Experts of a small language model.
Experts: 192 tanh GELU neurons an expert, 1 pick a token, a shared expert of 384 neurons.
Below are experts of layer 2 (counted from 0) of a mixture-of-experts language model. Rows are named router (the router's row for the expert), up (a neuron's input weights, with its number), down (a neuron's output weights, with its number) and show model dimensions 0-255. Each number is 50 + 12 x the weight over its row's rms, rounded and kept within 0 to 99.
Before each expert's rows: a language model's description of what the expert responds to; "raises" lists some tokens whose logits its average output raises strongly, later layers aside. This comes from a sample of Wikipedia text that the model never trained on.

# expert 12
Description: The letter e inside names and words (M-e-anwhile, H-e, Grosj-e-an), closing parentheses, and capitalized words like The, New, United.
raises: "ff", "ar", "gg", "mp", "ck"
router:63 16 52 51 49 54 73 28 30 67 40 59 74 41 56 70 35 59 39 55 44 48 52 57 62 74 54 43 56 64 56 63 67 38 43 42 65 28 49 56 52 36 46 48 53 56 56 71 70 41 43 37 55 70 38 59 38 47 35 41 48 38 39 64 61 49 47 49 46 55 43 52 61 48 37 44 31 54 84 32 50 72 54 45 46 43 29 56 43 43 52 41 42 33 44 55 45 66 43 56 43 51 34 45 34 66 36 51 54 43 35 46 56 48 50 40 45 39 52 61 55 45 59 54 57 45 62 57 48 66 36 63 36 35 47 37 60 45 52 36 47 65 58 41 50 61 35 49 60 45 29 64 63 62 64 53 42 35 55 53 50 29 60 58 51 64 47 55 58 56 33 50 55 64 59 35 50 49 38 50 29 23 59 48 41 51 52 55 44 54 58 09 50 56 60 49 52 56 44 50 42 40 48 51 38 45 44 23 66 53 61 38 35 67 66 35 78 44 37 29 52 47 55 72 51 56 45 50 44 73 87 31 47 76 29 45 49 68 61 51 38 45 51 70 61 62 60 49 64 32 58 50 50 67 51 73
up0:62 55 40 50 61 65 30 24 55 74 32 36 48 47 33 55 52 57 36 49 65 51 37 38 58 56 68 41 48 45 48 36 61 54 61 37 64 44 53 48 56 37 66 58 37 60 56 47 39 46 61 40 40 52 95 50 53 62 46 53 70 50 43 54 52 56 48 54 40 37 56 40 62 52 63 46 50 60 60 76 65 55 48 68 54 41 82 31 39 49 60 69 54 41 49 42 50 45 50 60 66 58 59 83 52 51 57 70 42 37 52 49 58 39 52 19 64 47 58 44 43 54 46 58 40 31 47 61 48 55 62 25 78 56 34 36 47 58 72 48 48 21 54 37 51 46 57 61 52 68 56 29 59 54 65 64 67 57 53 52 29 47 53 38 52 51 76 54 42 37 47 41 57 53 56 59 58 58 60 67 25 57 60 55 39 41 54 59 48 70 62 53 30 44 71 32 44 60 63 61 48 43 39 72 49 57 40 50 58 46 40 51 33 32 35 62 39 39 68 50 26 56 61 56 48 27 43 45 56 44 53 63 42 66 31 55 41 51 29 41 43 67 41 67 60 63 55 47 38 39 63 43 65 54 55 36
down0:46 41 50 29 51 73 58 67 50 10 53 76 41 53 55 62 39 33 38 30 55 57 57 57 59 48 32 59 48 64 62 35 36 59 66 62 60 45 65 56 53 53 36 69 48 44 30 42 57 34 43 41 60 58 77 51 55 44 62 46 48 50 32 53 49 61 46 67 58 43 26 49 43 85 52 46 64 24 40 42 45 43 34 39 65 61 46 79 34 36 55 47 39 35 47 60 46 54 39 45 55 55 35 40 33 43 57 48 44 52 56 61 58 59 51 63 56 56 58 77 44 58 56 66 26 67 56 46 55 51 59 29 51 60 46 51 44 40 64 49 46 53 50 35 25 46 50 69 61 53 43 40 61 51 46 29 34 66 52 30 63 36 37 36 35 45 51 59 45 75 52 46 41 65 52 49 53 45 41 54 60 69 67 49 54 55 50 39 51 46 54 50 44 63 70 48 76 45 55 58 38 29 50 41 45 48 71 52 50 55 49 49 64 58 61 64 58 34 46 48 51 51 65 46 25 24 71 45 60 50 51 41 50 50 48 74 40 44 37 56 55 55 56 55 35 78 66 64 69 29 46 44 60 32 74 48

# expert 15
Description: The articles a and the, pronouns he and who, and inner syllables like ra, tro, be, as in camera, introduced, Kerala.
raises: "ig", "ft", "cy", "c", "m", "ti"
router:51 62 51 51 42 49 37 38 47 44 56 76 43 67 59 36 45 50 67 48 38 42 36 38 54 56 80 41 36 49 41 56 44 56 60 38 48 38 81 55 41 43 60 45 71 35 70 69 41 51 60 52 66 46 68 42 65 48 47 39 56 21 53 32 25 46 49 43 63 61 50 51 53 46 38 48 50 53 84 49 45 46 46 43 59 49 43 63 43 41 41 46 73 49 65 63 55 65 31 46 36 44 70 41 32 48 54 48 53 42 51 53 48 59 67 71 35 26 44 62 49 34 76 53 48 59 51 41 54 67 61 52 52 42 35 62 63 59 40 50 37 62 48 66 48 63 50 42 48 82 28 40 50 28 56 58 65 50 46 67 43 53 31 53 45 53 37 58 64 24 35 45 51 49 54 58 59 63 52 47 57 35 56 57 54 53 59 55 67 55 21 48 56 63 50 50 33 51 32 44 39 33 34 50 25 47 65 22 59 52 63 39 46 41 57 43 77 43 63 47 62 55 72 54 53 62 40 48 62 45 55 46 58 32 61 39 50 37 33 59 59 46 52 37 44 46 66 49 44 40 71 46 68 89 41 46
up18:61 40 81 57 36 47 46 42 49 49 58 38 63 48 49 42 42 35 58 39 43 53 39 43 44 73 53 41 66 36 71 32 47 44 36 53 41 44 65 44 46 48 68 48 60 39 66 53 48 29 42 48 73 70 76 54 66 64 24 82 63 50 44 36 51 40 33 42 57 44 41 52 47 48 42 50 77 33 44 20 39 37 57 57 42 49 46 36 48 47 60 62 68 29 54 51 39 52 56 61 56 57 35 41 65 67 52 47 30 38 49 44 54 42 31 71 59 46 51 51 72 54 57 69 48 49 63 35 38 48 42 43 73 31 50 68 56 56 51 43 39 31 69 50 43 60 70 37 33 48 51 54 65 58 45 54 65 53 42 52 51 66 44 44 55 38 54 50 52 42 57 53 50 34 55 34 55 75 70 70 61 44 35 58 34 71 63 66 50 56 46 57 39 59 67 57 53 46 46 52 39 56 25 68 47 47 60 51 39 47 53 57 38 33 55 37 26 79 66 60 55 70 48 50 48 51 40 41 49 64 60 66 21 59 48 59 60 36 49 42 50 59 56 33 48 52 44 48 41 65 72 47 57 51 57 19
down18:31 39 31 44 45 72 54 59 46 55 24 66 47 44 54 48 54 43 47 58 54 59 35 54 39 48 43 79 39 71 41 42 49 62 65 47 44 47 42 61 48 70 47 44 63 68 64 30 52 49 34 58 31 52 49 61 40 54 34 35 52 52 65 62 66 70 56 60 38 45 48 40 71 48 49 61 45 36 57 43 39 60 54 79 21 38 50 58 43 50 62 49 55 45 27 71 54 68 48 73 48 61 36 21 47 52 45 58 54 50 72 47 57 53 49 40 22 35 32 51 48 57 46 63 60 76 28 32 46 60 41 52 30 62 82 46 47 36 49 54 49 56 52 30 52 39 43 32 64 61 48 63 50 35 47 41 57 60 44 56 43 59 71 45 33 67 59 37 35 39 55 67 47 39 48 70 68 46 51 55 48 31 47 23 66 43 29 41 68 35 67 50 48 53 40 51 52 43 31 54 63 36 56 42 50 47 63 50 77 49 66 58 55 58 54 61 72 49 69 33 47 54 42 30 56 33 36 42 62 50 58 55 54 52 56 35 59 45 53 42 50 34 53 32 31 39 38 53 46 55 36 64 61 44 44 42

# expert 24
Description: Line breaks ending list items or headings, the after prepositions, and pieces ar or ur as in Aguiar, Treasurer, Early.
raises: "ies", "n", "l"
router:60 42 55 32 51 42 34 45 70 53 59 59 47 39 36 64 51 43 50 60 46 45 53 58 57 60 60 40 46 43 22 57 47 55 61 64 38 38 45 62 62 43 63 29 38 38 73 56 70 48 37 61 72 46 30 16 53 37 50 41 59 20 51 27 46 32 39 35 39 49 63 60 30 50 38 46 54 58 47 50 34 60 59 59 30 41 46 52 68 72 45 44 59 67 40 47 57 60 67 52 60 35 43 55 53 40 46 48 39 42 42 58 69 47 50 86 54 42 37 49 64 44 49 59 44 28 35 55 29 45 49 29 65 62 46 30 56 30 40 46 44 49 46 53 39 46 56 56 60 54 50 45 51 31 68 44 53 61 59 45 37 54 51 55 21 45 46 62 64 48 41 50 32 65 67 57 42 65 31 53 53 43 52 49 48 54 60 58 30 49 36 51 49 57 65 70 45 42 53 61 54 35 52 76 26 37 44 45 23 66 35 49 46 51 35 51 46 65 78 44 56 50 64 41 49 68 74 43 68 36 70 50 41 41 42 60 37 41 50 47 56 33 58 51 35 57 46 34 70 66 44 51 58 60 46 78
up18:39 55 53 46 40 43 59 09 47 47 52 61 51 61 57 76 53 44 46 56 49 52 44 61 64 34 58 48 53 41 38 56 49 35 38 04 66 49 74 62 43 33 48 43 51 52 53 49 56 51 34 53 59 47 53 54 56 50 34 74 49 50 51 53 54 38 60 70 39 40 55 40 50 34 37 63 46 54 49 57 44 38 51 53 49 32 42 31 64 56 42 49 51 57 50 61 47 57 40 61 43 51 56 44 46 69 44 52 55 30 37 51 52 43 36 23 52 36 51 64 40 30 45 50 64 47 32 68 28 62 55 47 63 56 40 31 29 55 46 63 38 42 59 34 35 52 30 50 36 60 64 42 86 53 41 45 48 52 47 44 53 53 45 64 30 57 50 36 48 44 58 76 40 37 41 55 43 69 55 56 43 59 42 41 53 42 58 66 31 52 35 65 36 53 49 58 35 59 43 66 41 43 55 48 56 38 52 56 37 61 72 35 55 45 63 62 40 61 17 50 42 62 31 51 25 56 62 36 10 76 63 49 41 50 41 51 68 49 52 23 68 43 74 60 45 35 34 57 45 56 43 49 41 34 48 50
down18:34 46 42 46 37 78 40 60 58 45 25 49 44 48 47 40 38 41 30 38 50 59 77 64 56 60 43 61 53 66 60 39 52 39 44 51 38 53 57 51 63 49 56 58 34 61 63 62 28 40 41 41 51 34 60 55 36 51 63 52 50 29 53 51 64 46 66 51 40 39 64 40 57 38 71 51 33 40 64 33 64 43 53 40 47 53 65 62 59 54 66 48 52 54 44 47 50 53 43 51 44 31 51 35 50 71 50 46 48 64 38 67 54 49 54 37 41 31 40 38 31 64 48 46 47 52 53 64 46 47 77 59 49 37 36 44 51 23 33 50 41 57 37 28 35 24 55 67 52 24 79 47 53 35 38 32 38 58 42 37 46 46 41 35 58 36 62 45 48 42 60 58 36 53 47 60 27 81 43 50 32 43 62 52 58 49 48 41 62 74 54 44 52 44 57 57 51 60 46 53 36 36 49 44 45 63 73 51 61 52 37 62 61 75 45 47 50 27 68 57 46 51 60 63 59 57 48 48 51 53 46 53 46 44 63 34 75 16 66 48 49 65 41 62 58 38 74 58 36 66 60 62 36 25 80 36